{
  "d_shared_expert": 0,
  "activation": "swiglu",
  "moe_layers": [0, 1, 2, 3, 4, 5, 6, 7, 8, 9, 10],
  "balance_bias": true,
  "head_dim": 64,
  "norm": "rmsnorm",
  "init": "trunc",
  "init_std_o": 0.0,
  "beta1": 0.95,
  "grad_clip": 0.5,
  "schedule": "cos",
  "batch_tokens": 65536,
  "doc_mask": true,
  "train_tokens": 404900000
}
Below are experts of layer 7 (counted from 0) of a mixture-of-experts language model. Rows are named router (the router's row for the expert), gate (a neuron's input weights, with its number), up (a neuron's input weights, with its number), down (a neuron's output weights, with its number) and show model dimensions 0-127. Each number is 128 + 24 x the weight over its row's rms, rounded and kept within 0 to 255. Numbers have three digits each.
Before each expert's rows: a language model's description of what the expert responds to; "comes before" lists some tokens at least twice as common just after its tokens as in all text. This comes from a sample of Wikipedia text that the model never trained on. Tokens count by the router's weight.

# expert 2
Sentence-final periods, line breaks and the = signs of section headings, e.g. a break before "= 1989 Molde" or "===Line".
comes before: "=", "\n\n", "|", "-", " The", "The"
router:159111140184107123125091136125135125098103136148129087121165125145177139143159132121113104145139144129134129137099158122116142121088112150177138124111120120139123148146138090101100152148088119126106112114152148088179099135160161100159129135088127128067100126133141121117115120105129148129130128092121204148097100158128102124124131194140126181141151142120122129125144185127149114123105
gate0:148129079085132078128138145144146159138112107118129130164139141124168136104104094172171084140121104122153116115140092143115158120126129142152174077106178131137113083130124099157139120130109097115098106106118160157159158119114159137156101130107155136178136075144146146133144097115146114119126114130135146149143126138139105072140153164120149163110114078136145149121159145144153140126149
up0:099155132125116176186171087139135123147145116142127141123140133135130113157135091150132110126138124146125139162118162113139128157071138125168096165135123148126121109117155150108107121127130179159074180129157114117145152069136145195090125111122118116123156127070127140118111143159135121161129156152145082138136120098108147158104080129152161121097144113144134130133141147145114120140153
down0:095138175117145144143161097174117140152100113075089104155146146101178106132120137087139164112140113122116087127130107125133138095116151112091125147112100116116170145114175122124110134110099136104109156121150094137120124095120140153146143080154156099112139109149132123116099127122172145107078163169154096139106139148118137126090128132170167145135129107087126102129148152161127096143101
gate1:095114123114154105102131133124151154131149121102119123140132114129101111122119113090123113113131110121145145139101141086157141139092126110143142090172104153147147120115091125194122108149123155126144152165102173150137050107110135157139128105073126121113142101130139100146097120091108121149165107157143163177142140150086099134135137160147118156142142163109113156125166142124072152126161
up1:148178152095132136108135132135150170099115088140138126092122127194135151140162179136167143155124134130108152133098155106107147158136110119128138110119084122144153129118142118140095132093090114120168116099100129142119101128116142144110092093108105129114110116112143115144163098137181109139109142122074105087095138139164152118122145109123143124149137163120089142167181109107102117174134
down1:162143135136126100087122160088140093171099109112134127124137137174132148099165120145119117135149134187131132126131136117096141117132149095094113143116110107135121136173108119145119172118083098084163119113200145152112189123113162116118157131149110114124164133116138153107129094133120102118190136101111098071112115118108117137128109129110138122087135128132151117084098136135147130112098
gate2:144108127138145098159155181130120121140141117147170167109155106102109150135150134069103147136098132140140127166138079120102121141118126116170141095124167144115155104190148132104137138113183148179108119121114095096123132107185176126111129133112169160121101150130164130137166157125134126157150096102085145134116101114150143141086131131149117152106160142114113144114125107122152138134127
up2:139150149143123135150140123146144105183130140078105109152148069163115118096138096120151108101077140139133186156107152146149123171116155166146110162109141134139140186127116131086115126132114124086090136113140141119121118154136145126132097112134145113113127123065092133128116115138150095101124123125088106170120112128117117111148125107119075096164133077153115121147147154126134170112118
down2:073081126137172099116114151129116138095134140151138121110121153124090134146119130105116130156155129151108104123130123127079147132150111103117151120105153121101107089156115145156136107146135094131117129073113155121135139078153130125079163111087165151114095135095160126082166150129113166142112103082142177084098119121155137123112103137098144170130165141120130104094125120132136098114098
gate3:148126136167100140161121122159117084171118132119104148129077162141119135093138138159179152178143100149089101087102122140129132120079153123122140125133146133096149128149136104115149193106096121147104137113099157143142131139132099136149142115137090171105127129151166159124168108139141103135139155133139156163077100134119107153155151132114151123160149110147148134130092170094115112145151
up3:160140123110135099132129083088123095113117139154140155132156106124120085155125130103080116067092157163134128127099104131125136140141115148126134129089087119129120146129134128166120102152148109156148145136147078097115121100114099137136141097111190123155147141099141088110094136072152147106117123097108097088127128141145145136097086098109138139071154128119120141105121113117173125117168
down3:123125117115143115156120123113180131137130168102131130141137137124161132144138145145113101136118129122140123117128119141124118128154126168126115129117143136121119162164116171129144112169137133103165124136098137159146142109132141136115124139136175119152162179180104097083115108150141127124151123000137157121144115121139144126165120094117123145109162142124111105112111138189136130110117
gate4:176151081125157113099114121168115152143108108126102160089118115086136149100096128112169135113124192082117098163167129126112144121098194130102149103099108132146164132139127111114154139151136107090131135115160126127174135103124127130107108093127130117081119127140129120113075092143168171128111141111126154143129123146141157157115147131089132131122134124124106113139137083115142117089091
up4:156101116125137112129129162125138177104090160127148111133114127138059109139135163133127198109116179127138128108103136107162131062106163090121146114132130120151128104100146127079078176154128116135113119116125120089149149138089162098126097109108180152133120138125092102142119140151108129123147130137141119154149161110111088150114128097142136164155162144123106123152115123127148119115106
down4:170133105134134095112160120113150140099156130073093136118106137104093110121122103165150120111098149120110095133147129148143148107096144089104190168131160105083142159115149098119155107131145178143096171137148109112125124132119133150138123110132092130174088134161166104138145112111117123121105111141094122095099147090151118100128115100108141154131126053131136162111135123117119105136110

# expert 6
Clause-linking words in running prose, mostly "and", also "that", "which", "where", "but", "while", "because", "or".
comes before: " the", " a", " was", " of", " is", " he"
router:159116162175157131152089119135143134131118093102189108090150110081150140147168101129105128150142141108114134134116193123129143123111127113182127151126106132130113174129134073127165111180119132136116127149133141126140131132180104114161121136099149117100124116126135138103102134128078158150107140061107167113136112177134125114145142165161163125097135109135117121132135136154132120114111
gate0:161119125099127192124111112163159118132102125124100142151125126148140121125105120146128112106154107112155079093120119098096143147131123097180158126171141131149110129131130141172106100138105111132102114125108190104145134126139190114128095131130148130132112114151129144111127129144105104083093100095154180134123143139141166074147149160138125142067121113125112167112171127120165132114150
up0:119138110136124137186142138145143171137144125120110113120128112105143113121127140135161140170120154155172143124132159109128152113117132127118104177090086095116138109103137135128133127116111159145091166118203107139132138105104150180110121137117145125126137129050175147120127150178131172141165161118120080123123151095130165143137117123116169161133154089148124114135142135173128115137116
down0:141109127151104139127125159186141132167115118102129088123142123112155080129163156098138137151141118149119104130137127076156099118158154101134147171134135120122156138136193113145138114126103173152120104115138090092151138143116134169111137092137126131111140116117185109116126126152133146094098170187118061137101118126140135079128137124139155136143137113130141118134130158177151140154102
gate1:092121094101121098114158108109186129142128143132122118136116123121125108093148135120132125132105126099112089126102115110110108104109098095167178096114136150164128117143106073179134111163128133122137184156112123131115082134123068139156162109110145125103156064136108102129100086109121096144134125114121157134131142155161091102102125165161101122126149134130121096106149160144121122151114
up1:156156153147118113107113106122107150125102120131145112132149132169106153164122073124135103180169142128133134157119122080161118140153150134128142195107073113141136103137137200109115141092137118144130111112091130131168136128164115181134115136145083143135096147126142145163146130107164107138097145141116110095096098161129140136114118140092141113124104127158110159179129121122141164132128
down1:138139189135101124150122156108174134143130056141139094150116164137177179139117109114122140165118144113101176127113154126103123126152144071111129138108121093149104170120120127122130101105136129103155140087135144112116138131109165144099123131135161119152130152176161158143153157127146153151145132142122104090112096131122178146128090119131178135116130099152152130088122102135115153106125
gate2:136127119108142090108125157081098167104166097140169128105140125101098165132157139099102111092155102100140127132165118130099153101151120122136108116149127131085147140151139162116164151087158099145138149127115116147126145087150156177096110128120140121107066160139176145092141152144112136163080122109110184132114118150144116143104134121162136151119166140132143136143114125116094100102133
up2:150125166141124128119143068142162137126122126130115098113140121128123138126142118125159123106136117117106163145119167125108157160106147158152106160145134149125141172112096139115128082135127107130139149131130125158147098135105118118090107113154155073096144130057102161134104140144134116108091108167087114195118112131057129107124140118126128128137132064136115084131148151163144153110145
down2:120101128124128127128120137096114118110124105147141110141150128093101140155131125082117135161173116168112131109121119092109113137158120117143141135126148143084139076135119089133136096143147104142113113074111152163163169099166135147086157111096162139141074164078153150125126138147113153151147138122160168100122147141177128168130098112104121155139162177084128131092127121143152110127136
gate3:149155151148105128130117136124101073188111128137117142092069181117137107137107134155192115131142137142114115118116115151105188146087169124128131154157140118096167144136134121113137144105085123100113140125115149137141160124136124128165149102123111171112120120137192136130152083128122105127147150159091155139114100154146107143135120154086126104180168116130131128134125129154110103142130
up3:129135134123124107180131087147164146121086131126148128130143103110116107139164095145099139113120117155151132100134144121165129115176131176092157078121099115096116117098122132141119122133150126122163098121141110128149127094133074117151135109109192114144158146126113056112075152079156153166139132121108113116116114151111142122136121078142149151116148115123161085111150124120128115086126
down3:125121125109100100156095131113123105110159185088134087119140142126144130126122143146128124141109131122151145113090139146145127109135085126118154109113136110156136147114144165144128093168144138136165092132092135160120151091118133118138103125119163139151154114159104099104124104128175126133158134008139116134111134115120171141108111114126154189124174125149141100128162134148124136145125
gate4:116166130126161112095120165126125163076130158143118171099097125125156149113099128118138113113107172085127134172148135152112121138100162134136125124118142121142107147152129107125148104137107110133160172160184121134115126144115120134124117068154119137066155120134162119113132100174135166146131114120130165092147091124146162145126115133104148111118146076134105129104139145192124167101117
up4:154080128104128117163116160140156153111126118158109130136156098104114112174104159143135155102094115127142114091134125122143145067144146087107131086076128142139122130112133083072094186121104096115108126114114122106121123126095131117123111090116162150142125138125080099163103131107113097122124141134099154147146197106111125175127128115139150152099127154093122141124134097104125113128123
down4:165109104091121099106142115112127143150171152129057125089117166128093132099127159135124126099115134119135109135144102099131136107096134107120163149133150128103129131113132129123139089133178161160122154147132134118167062124103162142120116108129097105123083105171171123129132120127160143127171097099116128131120101112159113106150139169111151113155145100161127133086160150112146072143114

# expert 3
Line-start dashes, pipes and line breaks in infobox lists and tables, plus field labels like Born, Location, Genus, Coordinates.
comes before: "-", ":", "|", "  ", " =", "born"
router:163128169213156097127091117116129139120161151130120122108121142153155125079153130150076136110128137161112158108083144135124146114130113152146152128093126102088129120142144102147108151141100113148096150106113148114123114141118136094143136140128137133072055094144136137128090124123116126137118141115145185141126101176134122095130135194132149132160132105147122102140120164121145122148116
gate0:125098143119164117156099126110172135184148146126127103150139164122146119053125119141141115108107104106146091089085097109088132093160130145166117110100126136119118096138147128128135118143117094131095144119138131132127158144119158118131103173134144162143099097148103137136158110152141118075116136133127175142132142143102107058159144154149113156129118082131145119118153087131155097114146
up0:123144141137133180162142079150150143116114146117113107105151115110148133158135149137164125125144107132149130146148193126193147147120109124155101155097097134140150127095154103158121134124100145123101171142145121139109111085125127184107147152109131146120134152097139168088098174166138131146158133102113093156110119089135167162088082142110128147122161134146110146116113151142114132139163
down0:113121162140127101137149132133138166164108124084087101147135133105156138140101131107142134148115130116141091124138130143162123120133143131093105170111147122117163135139161114167132151126132151127151168136138110121132128110118137097164170088144136136140147128124130113145093171131107144098080152151123080127098101208140128120104161183147166149119102130094156078151167138165103130125094
gate1:133103091132146091113147139155149107112145135091129131104089117141095104127127092136083116145167144138126127157112154097120137144120149103132132107156143120138138105122141154161149141150128128121146186149121155098135049082138132119137130132107154162120150088158115144114086110073154131168134117174099180163122128153123128145157151143150130136135123120088111129111143164142120122114190
up1:098178146104154128122171135111139138097144158137189132136157127174161164164122097100113147113124131111106128130153123142122129158110163140147103165109121086134129112104135134111101119100106134138107122109128143117084124111159128129121091133147073150085101130139149137138164073129145130161110131114098109082103106117153160119106082107119161133142135179168125106154136107124083113154122
down1:173191192130136086129121136116165096136137066134122119100145167110143160129138124126142133107145158119123153107090163134086137119123144098121096107125093124155126158113124167146121168113133113101164085110153174122121131146146119112129167110114184133135122124147121165141149122135148126154133153113130126096155089176102129142122074091155114116140153095128137120142104124120123144103123
gate2:138127132131147105121170179112091131156139154140134123136109122117076146124132133099090114099148136078142126144123112132136136122137135131170160137124158132072156126178140138155139179111156134121159119081127153113129149099161140129129084129124157150131096157144175172124129124152092135115104102136086152134160117122163141143101137147193153132121129155122164143148146160133115074149111
up2:145123160136123147097135109131150132135133167105099129114151100144115137115154107124130137124121112166114173129114120122139156149118135133156094132115157127165124174131105121068119102147116119147112116119127148138157091147088110135105120137154123092122171133110124129154140091183159100110135122184104122210129158163065152130119114108104115114157105090177109105145163144132127151115154
down2:082094104158144099122134151102130160122127122147140136081114110146131160162139138079117115183159131150105111117128128113109125145170134119134152113099111120129108087149100111140127118110126126142108150114089176136151171108126153167070150125120151150125117131076146120092126098138095151138128109074127164127115151122145135142117147143085117136152162143077128136079129086141111083110119
gate3:148141130132106145159112158136115096173122107093131142126081178111151141091138139128178126124163108124129109124089141130126168156108139102109139142153147125106130135136166099127157155112072130136091151120109172136140152146130094139130112119136071161081123150162176139130138103163095110104148153159108131173140128150109097135149113152112124155174115118166087141102117104132099127139125
up3:127113136100138090143097098107136135094102127152109135136152127153126086133133132102101118092073139164148149104080112139129110110123084165115141096071089101154148099131106116148114141158149106146137145154178129096121091120082115092123149119115201110156158132137126099093114126102148148125155122118085122103099119131144146133116104103131150137111155132126172118131118130123178117111148
down3:104105118102113141138109131116145146129107183098120119142149161105153121161155144139102138129130136119143142135123110106165139097132118118124168128118131134140143165144129169128126115146160143149156130159118135154109146107128165125121129092150145131137155157192122100123128097125138129140133112000136150137135120117149156111141108117149151149092144146132108103114132134179152139120095
gate4:136173094132131129143094150161153154176165127139100135095139113113165133122111110108159131120103154099130087151121105132134120106129120074144158088102094161133145143155122110106134094135068110106161203167151146108178123148116100127090067117154113151085102153147125144133132103139140143110118133121123160103144139105131118094126134145096126117135120100119123128126127100115126140099154
up4:158113113134147096196154151154137149097107142135120120109118103134108095155113133137112192120085113153145153086105168121149138124097127111128111124106141105121131112128133123115157170134124120134148121084155133130152117122111127158141101106135175134183120115110094126145159157113102146142112153135075150092150167117116096169112125126152201151108147151106123114130117140150084097141130
down4:150159114094148162119164127145123135129177152129082067128145112098134088109150143141161138115121154138133096165158130135150140115146162117130135180128138103113109154146159144120168114094150176142137150142126116058116129132156129138097137151112118111152140132164170094124127093091130146098095141133107088099137095106123097099114098122161129142126135098147151132139131134108152074110116